Weights of a small mixture-of-experts language model, trained from scratch on English Wikipedia.
Size: 13 layers, width 192, vocabulary 9533, 20.9M parameters.
Experts: 32 experts in each of 12 layers, 1 pick a token, a softmax router, a shared expert of 256 neurons.
Below are experts of layer 4 (counted from 0) of a mixture-of-experts language model. Rows are named router (the router's row for the expert), up (a neuron's input weights, with its number) and show model dimensions 0-191. Each number is 50 + 12 x the weight over its row's rms, rounded and kept within 0 to 99.
After each expert's rows: a language model's description of what the expert responds to; "comes after" lists some tokens at least twice as common just before its tokens as in all text. This comes from a sample of Wikipedia text that the model never trained on. Tokens count by the router's weight.

# expert 30
router:55 40 43 53 42 40 70 36 49 64 49 56 66 43 61 51 46 45 74 51 36 56 33 59 61 55 66 46 66 57 47 30 39 53 31 45 60 32 38 64 26 41 68 43 41 55 48 50 45 45 39 47 59 60 49 46 31 68 37 38 57 65 54 30 49 55 55 44 37 54 45 50 68 48 35 47 58 59 52 30 39 62 60 58 57 69 71 29 48 55 44 47 50 53 33 69 36 43 39 40 78 44 39 73 57 23 64 59 54 32 51 51 61 50 71 51 30 42 50 59 35 44 67 71 63 66 54 36 39 44 47 64 61 46 51 51 51 54 42 40 52 43 66 52 51 37 22 35 35 68 78 56 49 49 50 80 31 61 71 54 50 66 58 40 64 38 64 66 35 27 47 56 44 52 42 52 70 32 48 59 55 51 43 39 53 47 30 62 49 52 46 57
up8:65 41 51 56 40 32 65 55 49 48 60 37 55 45 52 72 52 77 41 57 34 54 33 47 37 50 50 53 54 45 82 50 45 48 36 43 64 52 54 58 36 50 69 55 58 67 64 79 54 22 60 47 38 59 48 36 53 53 77 63 47 48 56 31 47 55 70 60 56 46 59 66 48 62 33 62 54 54 42 44 54 64 48 43 65 76 52 40 36 50 34 54 60 50 56 59 41 44 46 54 72 44 56 57 40 55 29 51 55 72 36 60 51 59 57 40 59 48 51 54 37 54 54 54 37 54 37 49 41 55 45 69 72 43 69 37 46 67 65 49 64 47 33 67 58 49 47 50 59 57 54 52 40 40 51 19 35 28 56 37 49 46 55 21 40 50 63 47 35 62 34 64 31 61 41 30 56 12 62 42 74 56 56 51 54 43 65 71 35 42 49 56
up9:39 49 54 59 61 61 50 52 43 58 77 63 39 50 41 56 54 61 77 59 37 43 47 66 40 53 58 57 64 58 30 35 59 64 36 37 67 67 51 56 32 47 54 28 45 60 36 64 51 56 35 75 77 59 59 46 43 50 44 72 43 42 44 53 68 62 50 46 48 65 62 62 35 62 41 55 64 42 51 51 44 44 58 53 72 26 48 42 69 48 54 38 54 31 42 65 39 49 57 41 60 40 62 67 56 27 43 51 42 64 62 65 57 36 63 61 67 43 31 47 41 56 49 51 40 52 47 24 68 51 48 38 52 59 47 51 68 49 53 62 75 70 62 63 58 46 56 49 41 61 57 36 26 38 63 50 25 57 52 47 56 63 64 62 64 56 54 77 41 34 61 45 74 43 60 36 53 61 46 43 29 50 56 37 57 68 43 48 57 45 47 80
up10:40 37 43 40 36 39 82 46 47 59 44 62 53 53 67 43 40 44 52 18 41 40 46 33 57 72 49 07 40 43 65 54 26 55 46 57 75 45 49 30 45 57 46 53 61 42 33 47 44 38 38 54 52 58 44 59 38 59 36 41 50 24 71 52 54 56 24 73 45 39 41 56 52 47 60 50 48 50 45 53 58 64 57 60 68 55 52 47 51 71 60 34 40 48 61 43 74 34 58 44 46 46 40 62 45 37 55 39 67 54 39 47 43 57 74 33 51 40 34 47 41 45 35 68 51 56 50 46 30 56 68 76 64 54 60 43 59 43 47 31 42 70 52 71 61 51 54 50 60 54 66 59 41 58 51 47 59 58 46 40 62 56 58 47 36 27 48 63 29 37 47 71 50 48 47 56 41 37 68 63 49 30 50 55 44 54 32 37 65 51 28 43
up11:28 71 53 57 55 67 65 46 48 69 47 51 39 53 43 39 44 54 69 29 44 54 22 59 53 36 47 30 40 54 38 50 83 60 44 57 62 22 41 66 19 51 65 33 48 43 46 22 61 56 38 44 43 53 57 58 32 47 31 48 56 75 35 39 48 35 54 49 47 52 53 51 50 54 37 39 32 65 64 49 37 39 22 32 37 51 40 55 55 30 53 36 38 52 57 50 55 37 66 41 39 53 61 64 49 42 72 55 73 34 55 44 62 54 65 62 50 52 28 65 46 44 58 61 46 52 48 52 50 40 26 52 64 57 56 40 64 53 43 51 30 41 47 63 75 40 32 49 42 50 32 51 42 50 65 51 46 65 52 55 61 57 55 59 41 56 45 66 62 54 55 59 54 67 40 46 49 45 38 62 33 51 54 55 42 70 37 30 68 45 78 51
up12:54 51 40 47 38 57 35 51 48 71 53 30 56 50 59 44 66 35 32 44 44 57 51 62 43 46 46 65 46 54 53 65 21 60 52 67 29 37 52 57 49 65 42 39 42 40 53 74 55 30 63 41 40 40 61 59 46 30 50 27 57 57 38 56 76 50 59 48 81 54 49 36 47 46 48 79 53 23 34 52 44 59 76 61 65 28 44 60 45 55 44 53 47 73 57 55 45 69 70 57 38 46 29 45 44 49 53 44 41 40 63 48 41 43 47 46 51 54 64 42 35 35 63 35 32 64 60 40 33 71 61 65 46 34 52 54 44 45 47 41 40 48 62 60 50 38 32 18 47 66 46 32 34 53 60 62 44 47 40 49 35 41 60 39 45 62 41 47 54 32 36 51 62 49 50 53 55 44 47 69 58 52 66 36 65 54 30 52 34 43 58 78
up13:20 44 47 65 59 40 48 31 49 60 28 53 56 55 40 54 40 48 66 54 56 40 65 42 57 45 55 45 48 63 60 62 48 45 37 64 37 10 44 58 40 37 38 64 37 60 41 38 17 51 46 52 57 44 50 49 40 75 57 56 71 63 62 51 62 57 59 50 64 52 20 31 61 29 55 62 41 44 49 46 51 63 41 56 47 72 78 46 56 35 47 65 68 25 35 42 33 51 44 58 37 43 53 66 43 50 58 40 61 45 44 43 72 25 53 44 27 43 28 40 58 33 64 71 56 55 55 55 44 45 38 43 38 74 60 36 56 50 60 41 58 49 44 48 63 63 55 36 40 46 76 36 57 49 53 62 46 45 58 47 50 48 65 42 53 72 62 54 42 54 60 45 51 54 36 30 30 18 62 39 48 53 44 46 47 53 46 56 53 50 54 49
It responds to: Opening fragments of lowercase words, often after hyphens in compounds, such as medium-s-ized, red-s-ided, gr, str, qu.
comes after: "-", " (", " \"", " the", "(", "/"

# expert 23
router:70 49 39 44 39 47 68 32 70 37 40 37 56 65 49 59 55 33 53 43 36 39 35 79 36 51 68 48 59 52 67 43 48 54 42 49 68 34 47 54 50 45 50 41 53 52 48 44 30 40 40 44 54 44 46 26 32 58 43 48 56 48 50 45 43 42 56 45 53 50 51 64 54 63 40 62 60 58 56 43 36 62 58 52 68 63 51 46 55 59 32 39 54 53 38 61 52 49 48 42 79 36 36 57 54 47 59 42 45 40 59 59 48 59 60 60 47 32 48 64 49 33 63 63 61 65 62 44 49 37 68 61 53 44 28 67 35 67 31 54 45 51 61 46 37 38 40 55 25 65 51 47 58 37 60 51 36 76 70 59 45 63 61 38 63 53 53 51 68 21 58 77 64 40 53 36 63 19 45 40 70 61 43 37 34 27 28 49 39 61 28 25
up5:55 60 33 68 43 39 46 40 45 67 50 48 47 56 60 34 48 49 69 64 46 52 36 52 49 44 46 39 60 72 62 36 58 55 59 46 64 47 55 48 62 39 41 64 46 65 50 62 60 57 67 59 75 73 32 48 39 40 41 36 40 49 71 26 77 34 41 67 44 35 41 40 46 58 60 48 55 63 22 46 42 39 41 43 60 54 56 43 27 39 43 46 45 40 30 37 39 53 51 52 93 36 46 73 37 48 45 35 46 55 48 61 57 51 56 62 57 45 83 56 57 53 49 63 26 34 21 37 43 49 49 54 43 50 63 40 55 60 47 47 45 58 46 39 51 53 49 50 30 41 65 53 36 49 54 65 52 64 51 62 60 52 50 64 60 61 59 57 37 49 56 40 66 59 09 36 34 48 35 40 56 52 53 44 49 58 35 57 42 67 48 29
up6:52 40 77 45 68 69 59 53 49 54 45 65 72 56 39 45 58 65 65 51 64 40 37 50 37 56 52 55 29 65 34 56 65 39 23 47 43 54 55 52 46 60 27 29 50 65 54 54 67 68 45 47 54 32 48 54 48 46 57 46 41 55 51 68 56 50 36 25 57 51 56 45 30 27 41 55 34 52 64 47 53 65 50 36 59 64 34 50 49 19 53 66 36 39 50 42 39 59 55 45 67 59 62 71 60 39 37 47 53 55 62 33 56 44 49 55 52 60 45 42 15 30 52 53 63 56 51 54 46 65 22 27 73 57 44 52 46 51 29 52 48 44 43 55 49 51 34 42 59 53 52 57 42 30 55 39 53 44 39 40 40 65 38 67 55 59 51 50 49 53 63 18 44 67 39 55 58 57 56 61 22 48 34 34 76 56 49 51 33 44 67 56
up7:55 69 39 48 46 50 49 70 72 35 53 47 49 44 55 61 36 56 48 42 54 32 55 69 48 33 54 62 57 48 69 44 40 64 51 60 63 46 52 54 51 50 40 49 34 62 48 56 48 39 50 35 65 61 44 52 46 71 59 49 44 69 41 52 51 29 65 56 27 34 53 60 62 65 35 47 43 49 59 60 66 62 27 50 64 72 41 35 50 50 19 42 55 52 51 55 62 49 55 57 74 37 50 21 31 37 72 36 57 36 66 51 52 54 51 30 56 39 36 37 64 31 28 63 49 58 89 50 61 53 65 38 51 33 39 83 52 45 48 71 45 55 60 56 37 56 60 43 62 43 41 61 55 55 51 48 82 46 49 60 55 36 51 71 56 58 56 62 40 43 34 64 54 63 65 57 63 29 56 48 44 47 44 53 46 51 40 44 56 44 70 68
up8:79 73 60 43 62 69 58 50 57 39 68 61 63 54 38 65 68 44 47 46 43 55 61 51 50 27 59 61 60 55 44 30 46 45 45 51 51 65 54 51 60 52 27 47 49 43 40 50 50 47 64 66 61 34 51 35 51 46 46 36 63 58 50 51 41 41 25 60 40 64 41 37 47 65 46 41 56 53 52 64 38 39 50 14 47 47 63 53 40 67 52 48 58 56 67 51 49 54 29 61 40 60 52 68 49 55 41 52 28 52 41 28 63 61 38 54 38 37 80 35 52 32 34 44 53 70 35 57 30 46 55 56 54 48 45 74 34 21 41 46 55 38 58 34 64 51 59 54 40 61 26 37 53 51 63 48 45 62 69 35 48 56 45 34 55 26 41 40 50 48 59 56 67 82 53 43 44 59 61 51 49 58 66 42 40 30 25 64 57 56 42 45
up9:60 38 43 43 33 53 60 48 47 51 40 37 44 68 42 43 32 44 27 53 55 57 56 42 64 64 46 51 50 41 66 43 77 48 58 48 35 51 59 47 30 66 67 52 61 39 69 53 54 76 65 75 68 72 61 34 57 76 42 50 63 55 31 51 49 40 62 41 53 45 43 42 17 56 63 72 71 47 38 42 69 39 62 54 52 43 47 39 53 47 54 62 59 27 56 39 42 58 55 38 40 57 47 61 44 50 53 47 29 58 63 62 57 56 36 51 37 56 35 40 65 55 53 47 70 37 54 53 35 55 64 50 48 77 54 29 28 45 52 52 48 34 51 82 53 49 44 33 59 41 43 58 45 38 53 62 46 50 52 70 25 54 29 41 39 69 51 60 60 47 50 54 30 52 29 71 54 49 65 33 66 53 24 54 52 47 53 59 50 58 46 41
up10:33 56 31 41 54 58 57 48 25 46 34 55 61 64 65 28 47 58 47 27 36 39 52 34 40 40 46 41 47 41 39 61 34 69 61 37 54 37 38 59 77 52 44 54 47 53 61 31 37 54 58 52 58 75 58 54 54 41 68 68 57 47 53 46 68 38 60 43 60 33 51 40 51 28 40 54 65 74 42 61 61 58 45 40 54 66 34 46 45 71 68 36 50 48 43 68 45 34 28 53 34 51 62 53 50 38 39 36 43 45 65 24 70 64 64 39 45 52 61 32 49 46 47 55 64 38 43 50 52 47 53 49 53 65 30 58 45 35 23 47 52 37 42 51 61 63 64 40 71 37 68 33 42 49 57 33 47 40 57 65 54 55 56 41 60 26 53 58 53 64 73 54 28 55 25 42 61 47 38 61 58 46 26 36 52 49 59 55 37 64 42 51
It responds to: Four-digit year numbers in running text, tables and lists, especially after "In" or "In the", such as 2012, 1950s, 1909.
comes after: "|", " in", " (", ",", "–", " In"

# expert 28
router:72 54 37 29 38 48 57 37 65 41 55 52 64 71 53 45 51 36 46 49 24 51 37 58 43 59 59 79 66 65 57 53 34 49 39 62 57 27 49 60 43 55 43 48 69 50 62 42 43 56 36 35 66 28 63 40 37 52 36 46 64 28 54 38 38 34 71 34 63 64 51 60 57 48 40 51 53 59 57 43 51 55 74 60 57 60 58 33 56 66 35 36 37 47 31 64 38 51 61 51 56 38 34 62 61 34 66 50 30 38 55 72 55 62 68 45 28 50 39 72 44 36 57 78 56 47 69 47 58 44 51 53 58 43 27 60 34 66 55 51 48 59 66 22 47 23 41 45 47 60 60 54 64 38 62 49 43 54 52 70 49 54 43 45 52 43 66 36 58 46 60 58 53 34 31 38 51 49 46 49 63 69 50 30 47 38 37 37 43 56 47 51
up1:45 42 47 62 47 29 32 51 19 73 52 59 70 52 74 55 34 30 43 57 49 62 57 48 64 16 71 64 55 64 49 49 66 47 35 49 42 50 52 61 48 53 50 23 57 56 75 44 38 51 49 38 60 19 49 51 48 58 31 44 44 44 62 53 55 59 53 42 51 52 55 60 43 42 22 78 47 60 52 39 53 42 74 64 35 22 43 49 45 48 45 42 53 39 56 62 50 54 69 43 42 39 59 36 32 45 61 59 45 46 63 39 30 39 51 43 49 55 49 76 42 41 47 65 43 30 71 44 45 49 34 56 69 54 39 43 52 44 55 62 36 54 57 37 75 72 46 36 58 59 51 60 63 45 40 50 38 36 38 35 43 40 42 57 56 41 54 51 46 50 58 41 28 37 47 54 27 52 33 60 55 42 58 38 74 46 50 44 49 63 60 70
up2:38 58 51 59 66 52 40 48 65 23 73 56 71 44 48 45 26 46 24 46 57 59 49 62 62 39 36 52 36 53 34 60 46 58 32 48 47 50 62 40 57 53 39 36 63 57 55 60 61 57 45 56 50 51 71 47 43 62 50 56 57 40 42 38 14 52 50 36 31 55 33 70 62 46 47 55 55 55 49 77 36 52 69 44 36 51 29 53 38 18 50 35 51 51 49 83 60 61 53 61 45 59 37 51 67 46 41 68 17 68 43 33 61 40 42 48 71 46 58 56 45 47 58 38 42 69 36 45 64 54 37 25 41 42 31 44 63 45 47 47 24 47 51 46 61 61 52 36 70 44 58 52 56 54 63 45 47 48 53 52 48 62 40 64 60 54 63 46 55 37 60 62 42 53 42 46 47 41 41 55 43 62 36 43 54 62 48 24 32 37 61 28
up3:62 54 42 61 37 43 46 51 45 31 00 38 56 39 34 37 56 60 58 54 25 55 77 40 44 30 47 59 48 29 77 41 59 41 55 49 63 42 50 42 41 60 55 26 47 73 30 53 49 51 64 51 40 55 48 47 63 63 44 49 42 57 50 43 69 48 36 49 53 42 52 31 56 38 43 38 47 55 58 51 39 68 47 61 15 28 58 48 55 67 36 33 51 27 45 58 51 46 34 45 56 40 52 37 55 56 49 37 47 37 29 48 44 85 73 55 42 60 51 50 40 52 61 82 42 44 47 47 49 50 36 54 47 53 37 49 46 52 47 28 49 66 44 57 73 59 42 47 70 38 51 58 50 36 67 53 34 45 33 42 62 68 51 52 53 49 51 39 39 59 48 48 52 41 48 52 59 60 47 35 40 50 75 39 59 53 58 44 48 36 27 49
up4:56 55 50 73 50 67 24 54 50 57 38 63 45 78 24 64 58 57 49 49 42 55 64 60 49 54 49 45 43 34 65 40 50 63 53 64 48 39 58 63 62 52 81 69 72 51 33 42 31 51 56 27 39 52 61 53 47 46 53 46 60 29 35 48 73 44 51 39 46 67 53 53 63 52 52 30 60 42 55 57 49 59 32 42 61 58 32 63 41 66 48 36 52 44 35 71 64 45 46 38 41 57 32 45 49 63 54 42 62 52 43 59 40 55 64 39 66 35 53 49 51 50 39 45 61 81 38 48 57 57 41 50 46 58 70 60 30 60 43 59 61 61 38 53 63 46 66 70 58 60 31 52 23 52 73 49 48 51 47 76 63 53 48 54 45 52 67 60 39 68 61 63 37 59 17 34 67 49 44 52 63 60 44 64 44 55 62 46 44 57 75 57
up5:47 44 81 20 55 71 67 45 39 50 65 59 78 47 51 60 71 30 56 35 42 62 42 49 42 42 49 59 54 53 40 55 63 46 57 37 38 70 42 52 47 54 67 59 51 49 42 33 41 46 53 46 57 46 58 57 50 57 62 25 31 43 52 51 24 47 32 36 53 43 51 31 64 52 48 46 31 50 59 47 47 28 58 46 52 53 58 52 71 67 67 34 62 42 61 67 59 60 56 42 25 66 57 65 50 60 77 37 51 47 52 45 35 59 54 58 59 67 67 75 31 81 39 64 45 48 57 53 40 59 58 56 44 46 46 66 56 55 40 46 47 41 47 47 53 52 41 47 23 48 52 51 59 60 58 53 36 61 41 42 59 46 67 38 46 34 47 60 27 74 56 47 60 49 56 43 60 31 61 61 52 74 53 45 71 51 49 45 50 78 68 72
up6:39 44 58 53 32 52 51 57 43 51 31 63 64 33 57 58 47 44 54 49 35 54 35 53 55 51 54 48 51 33 61 52 57 62 49 64 51 48 44 45 57 43 35 49 59 51 33 41 60 42 62 26 57 44 46 29 41 54 46 41 57 54 44 47 69 53 36 40 33 35 49 80 58 60 64 51 56 51 43 43 72 53 59 69 61 55 14 38 68 56 37 29 35 65 62 42 65 55 29 39 37 51 38 64 60 44 68 48 44 40 45 47 62 43 66 18 33 57 52 59 71 58 48 48 13 19 60 39 57 59 63 69 58 54 60 49 64 41 43 50 30 68 50 28 36 25 59 46 54 42 71 53 43 36 53 53 60 35 45 42 48 53 64 65 36 42 50 82 58 37 65 59 44 47 47 56 48 55 46 63 60 53 60 49 39 69 44 37 38 53 55 57
It responds to: Capitalized first pieces of place and proper names, such as United, Aust-ro, Slov-enia, Mal, San, plus the invisible mark after coordinates.
comes after: " the", ",", ":", " of", "|", " and"

# expert 18
router:61 50 44 50 36 49 56 30 48 61 60 41 58 61 50 57 38 35 73 81 46 40 34 57 34 60 56 66 59 52 62 50 31 53 31 65 63 39 48 52 26 38 51 49 62 45 64 24 50 53 51 34 49 36 60 33 46 79 32 36 58 42 29 40 37 46 51 45 54 59 38 56 60 49 39 47 58 61 61 32 44 60 68 52 59 45 73 45 65 67 33 39 50 67 43 63 49 54 36 20 67 39 26 66 70 44 58 35 32 29 53 69 61 67 62 59 40 31 53 59 46 39 54 67 64 62 47 47 55 30 79 48 60 48 56 47 47 68 48 53 24 54 58 50 41 43 34 39 43 55 67 60 53 47 49 51 44 59 51 64 41 63 49 46 60 45 53 45 50 36 29 76 54 47 48 39 48 43 61 52 49 55 28 45 44 38 44 39 32 54 44 52
up6:33 40 43 47 36 67 48 31 34 49 70 49 54 52 81 34 83 49 52 37 46 39 47 61 67 41 54 60 33 52 43 60 35 43 54 44 56 50 30 54 33 33 77 45 67 53 28 45 65 48 79 44 38 51 44 49 55 38 53 35 50 59 29 28 48 40 47 31 64 73 42 52 22 45 71 69 70 68 41 60 44 40 33 48 44 34 49 65 44 40 65 22 57 63 59 36 27 46 56 32 61 47 43 31 33 53 69 49 50 36 54 64 40 58 43 61 49 31 54 45 38 33 48 52 46 42 28 51 72 55 44 57 42 51 59 44 48 38 58 66 45 44 61 42 38 45 53 50 68 44 55 47 35 47 49 32 56 50 53 62 61 58 32 52 45 60 34 37 60 37 63 45 48 54 45 61 40 52 48 53 57 42 53 46 53 47 61 37 34 57 32 54
up7:58 47 53 55 51 42 36 44 53 57 69 69 65 42 54 64 47 41 65 53 52 53 54 54 31 70 54 70 63 50 58 66 51 61 37 56 67 63 52 73 29 26 55 47 56 62 67 52 33 44 26 30 30 56 54 68 55 50 67 41 57 31 34 38 23 51 49 43 61 61 50 54 68 29 52 54 39 53 49 37 73 50 51 37 54 63 67 53 52 37 67 33 70 41 54 35 30 57 46 53 49 48 55 49 48 62 57 50 66 48 52 48 42 62 52 46 66 42 48 53 54 19 59 51 47 63 48 55 45 53 72 21 63 60 52 42 51 57 47 44 25 56 60 70 50 73 33 40 39 52 67 61 27 30 31 40 49 28 61 45 48 45 31 34 51 59 45 51 35 60 46 51 68 48 35 32 37 38 64 52 42 69 61 44 48 55 35 40 64 52 59 39
up8:44 84 44 41 26 47 58 71 61 57 45 69 48 50 46 55 57 35 44 29 59 50 54 40 54 48 52 43 42 34 61 45 34 56 39 53 49 63 37 52 53 56 53 66 39 51 50 40 33 58 58 56 43 64 30 46 40 43 60 55 62 65 45 73 76 76 86 58 62 63 57 52 62 48 67 56 47 56 65 47 23 46 69 46 49 46 49 44 58 64 30 43 21 42 37 66 63 45 30 54 80 54 32 63 62 52 40 47 47 38 65 31 39 69 48 51 37 59 40 62 39 54 68 47 60 42 49 40 50 34 64 38 55 49 69 21 50 28 47 61 57 55 41 44 54 43 47 46 77 69 54 52 39 43 58 43 58 37 39 46 57 45 32 64 60 55 48 57 45 46 40 46 48 48 52 56 48 44 66 43 64 50 37 36 39 38 40 62 39 40 65 73
up9:51 47 61 51 55 59 68 56 59 61 63 39 60 52 47 23 64 45 52 61 66 42 59 31 56 50 63 48 38 62 48 36 71 70 63 31 43 39 54 50 48 42 48 46 52 29 51 37 43 42 28 52 51 54 46 32 67 37 65 21 59 38 61 51 20 52 51 47 35 60 58 48 51 43 53 23 30 51 46 47 53 38 54 50 55 39 42 46 73 53 54 66 55 54 46 63 41 57 56 53 60 61 49 66 65 50 47 55 42 30 54 51 48 69 38 39 45 40 38 44 37 64 46 53 68 30 67 76 41 18 67 45 42 48 39 66 47 51 26 48 42 58 53 41 38 58 64 61 52 62 58 55 40 65 58 88 59 66 56 49 68 65 62 44 55 26 42 49 29 52 76 29 45 40 59 45 41 48 62 34 60 38 51 53 53 40 32 34 50 55 36 61
up10:70 47 33 55 61 35 34 71 38 41 64 59 52 44 47 42 63 33 40 52 82 56 54 34 27 58 52 47 55 55 55 56 53 75 52 72 55 56 54 47 40 41 45 34 52 64 39 44 68 53 38 65 36 48 60 59 51 57 42 60 54 49 57 51 46 81 42 72 53 28 27 68 42 42 33 51 40 48 51 32 45 58 54 28 68 62 43 44 39 51 56 37 47 66 37 41 52 32 42 22 59 34 41 57 81 47 66 49 63 29 56 25 56 63 53 39 63 57 57 57 48 48 65 44 50 65 49 50 53 29 52 46 49 36 51 48 35 58 39 66 73 43 60 55 50 62 41 31 71 60 65 41 46 39 49 35 38 62 48 61 56 67 47 72 53 42 50 37 45 22 30 48 38 28 39 58 60 56 57 55 53 49 57 47 35 65 47 42 56 52 49 38
up11:59 48 68 44 56 51 49 55 41 76 47 59 60 28 70 39 57 28 35 38 39 69 50 51 70 53 53 64 66 61 47 67 55 75 39 74 56 41 63 49 53 55 45 54 48 59 57 37 61 70 39 44 49 46 65 46 54 67 47 69 74 35 40 36 58 37 14 61 40 53 54 61 28 40 47 55 59 38 55 13 47 46 43 44 43 34 71 51 68 44 39 40 47 43 50 41 51 32 43 63 23 35 50 41 64 40 57 54 44 59 56 58 52 53 49 36 55 64 42 46 64 52 40 55 42 46 58 68 39 46 61 73 64 57 33 47 44 62 43 49 50 56 45 37 38 54 40 34 56 77 38 65 63 41 49 55 48 45 44 43 38 44 35 33 34 57 23 46 41 52 45 63 48 60 70 47 50 42 47 42 25 54 36 22 60 51 49 50 34 46 58 37
It responds to: Conjunctions joining list items or clauses, mostly and, plus or, but, than, while, as in search and rescue, inferior or frightening.
comes after: ",", " and", " well", "s", " more", "),"

# expert 13
router:47 61 45 41 34 49 62 38 73 52 53 41 69 65 56 34 39 37 48 53 13 34 37 62 30 50 51 63 72 55 72 45 61 52 41 56 64 45 59 58 37 45 39 47 57 56 57 39 36 54 40 45 68 52 43 25 40 68 43 32 51 64 48 41 28 40 74 38 45 70 44 45 52 52 39 63 59 43 50 49 31 53 65 61 52 60 61 37 57 55 49 47 19 60 29 63 44 49 47 34 70 23 46 61 54 46 41 60 45 52 66 55 55 53 63 63 39 36 38 74 40 42 56 71 71 54 63 40 73 39 64 56 59 46 48 51 35 67 45 56 36 57 57 49 44 32 29 54 42 63 62 51 64 41 51 47 29 61 57 75 27 56 53 45 62 52 52 30 64 52 44 55 50 53 53 51 64 47 54 53 63 55 46 50 40 35 39 42 43 71 32 29
up5:43 59 55 53 56 33 42 25 66 46 41 60 71 48 46 66 55 31 43 36 39 27 26 42 29 66 55 43 58 54 51 64 26 67 42 34 42 56 51 65 64 60 38 55 42 65 52 53 58 61 47 62 32 61 37 60 63 52 54 58 68 48 60 46 35 56 56 47 52 48 47 37 45 67 64 71 56 67 55 47 62 69 55 30 39 44 36 36 84 34 38 34 48 40 26 46 74 39 36 48 33 56 55 31 35 39 41 50 41 38 41 59 58 52 36 39 56 42 34 58 40 36 32 64 72 37 66 53 62 53 52 48 37 58 60 62 57 54 54 55 32 65 53 69 70 57 62 54 33 59 49 57 50 50 57 47 57 58 65 56 59 49 53 24 30 41 50 37 50 57 58 51 40 42 44 71 59 58 32 69 62 26 40 45 57 50 47 53 54 32 52 62
up6:58 71 44 42 16 37 58 49 38 62 49 59 48 57 48 41 32 41 53 37 47 39 37 44 52 57 42 51 48 39 67 50 47 64 49 30 47 64 54 44 58 60 36 55 56 64 52 44 55 45 57 54 49 40 69 72 43 50 37 60 54 67 52 54 26 57 61 53 50 47 54 53 28 39 59 46 55 51 50 61 51 56 57 37 12 49 44 53 29 51 38 44 42 67 46 45 62 25 50 62 52 46 33 59 45 42 44 42 41 52 41 59 50 25 42 48 64 42 79 66 46 55 57 33 48 75 63 56 58 50 51 36 66 46 51 77 72 64 67 55 35 42 61 45 62 62 51 42 64 65 68 33 60 42 42 73 30 46 58 59 40 30 35 56 33 68 34 45 38 59 60 56 28 62 64 42 47 60 86 51 49 52 59 63 62 57 62 42 73 47 61 44
up7:35 69 67 35 56 60 38 61 46 61 36 56 54 55 62 16 55 70 54 29 42 26 66 50 27 44 47 68 35 54 63 38 46 55 27 55 60 30 44 53 36 49 40 62 65 39 38 56 43 61 29 35 50 52 57 54 55 43 23 43 47 46 47 64 34 62 43 54 47 72 61 50 61 50 57 80 57 43 41 42 46 56 63 49 41 52 51 23 66 57 67 52 30 61 58 48 57 42 57 43 62 48 43 51 57 42 34 54 50 69 50 46 56 53 47 37 35 36 60 46 57 57 64 66 57 44 60 65 58 65 47 50 53 51 32 46 58 58 50 60 58 39 55 53 27 28 40 56 49 39 59 58 48 28 44 31 38 59 65 45 69 42 51 51 63 65 31 56 57 78 37 77 43 54 42 41 56 80 51 48 37 61 48 45 42 67 50 76 48 50 37 55
up8:24 69 39 54 49 42 78 46 46 61 54 47 78 69 54 42 38 57 47 57 28 33 44 55 67 56 40 60 44 40 32 54 30 54 74 51 50 47 45 52 46 57 50 62 57 63 62 63 68 74 31 35 50 78 44 57 36 41 50 49 51 47 30 63 70 46 42 49 40 50 74 46 41 70 46 50 46 41 44 33 49 27 48 65 44 48 35 42 31 36 47 42 41 60 57 70 56 31 49 29 70 41 54 63 52 54 45 60 59 40 50 39 35 66 40 60 40 39 59 70 49 33 34 51 56 40 58 50 44 71 58 46 44 67 63 53 58 47 37 45 57 53 49 53 51 56 45 22 38 47 50 53 69 57 42 58 57 39 57 45 70 51 37 58 71 27 34 63 52 52 45 32 35 51 25 68 38 68 49 70 50 52 59 49 44 72 58 52 38 53 33 48
up9:60 51 64 52 47 44 59 57 47 49 53 52 48 65 28 49 53 44 29 52 26 53 56 66 53 40 60 57 71 50 21 49 64 49 68 33 51 65 45 46 40 50 42 42 36 53 50 30 55 19 74 38 54 66 61 46 60 49 54 39 54 40 24 64 40 41 38 53 37 35 48 58 37 44 32 42 24 53 52 53 58 46 43 38 41 46 48 48 60 35 37 36 54 41 49 53 41 58 34 28 47 59 52 58 41 32 64 57 65 77 51 46 43 92 59 49 47 75 55 41 51 60 54 53 31 50 63 31 75 51 47 60 56 67 45 56 35 56 45 48 60 50 76 53 72 63 59 43 43 56 58 53 59 44 45 72 56 58 45 47 46 55 51 51 32 67 49 81 45 62 58 49 49 33 54 38 19 66 38 55 47 68 58 47 59 38 46 55 47 46 34 38
up10:53 63 50 36 46 52 55 53 56 45 48 40 50 48 62 55 44 45 21 39 46 34 42 48 65 53 32 38 48 31 46 57 42 41 64 45 70 39 48 47 55 22 31 80 36 42 48 50 45 38 51 59 67 62 48 49 62 45 39 46 47 73 56 45 46 53 55 30 84 47 61 53 56 51 49 54 40 80 55 65 69 39 60 51 53 74 61 51 65 66 47 44 48 44 60 52 51 49 49 42 36 31 48 35 66 40 42 31 49 78 66 32 65 56 55 58 64 51 62 45 71 31 53 56 49 66 56 59 54 55 39 56 41 64 47 64 45 77 51 45 43 59 63 39 36 58 54 48 52 17 63 43 47 44 54 57 45 55 67 65 34 57 59 50 29 49 36 31 34 52 57 47 38 50 60 38 66 49 79 67 17 30 50 39 47 45 49 43 44 34 51 39
It responds to: Numbers in coordinates (minutes, seconds, degree marks) and table cells or durations, plus sentence-initial "There", "These".
comes after: " |", "′", "°", ":", "N", " ("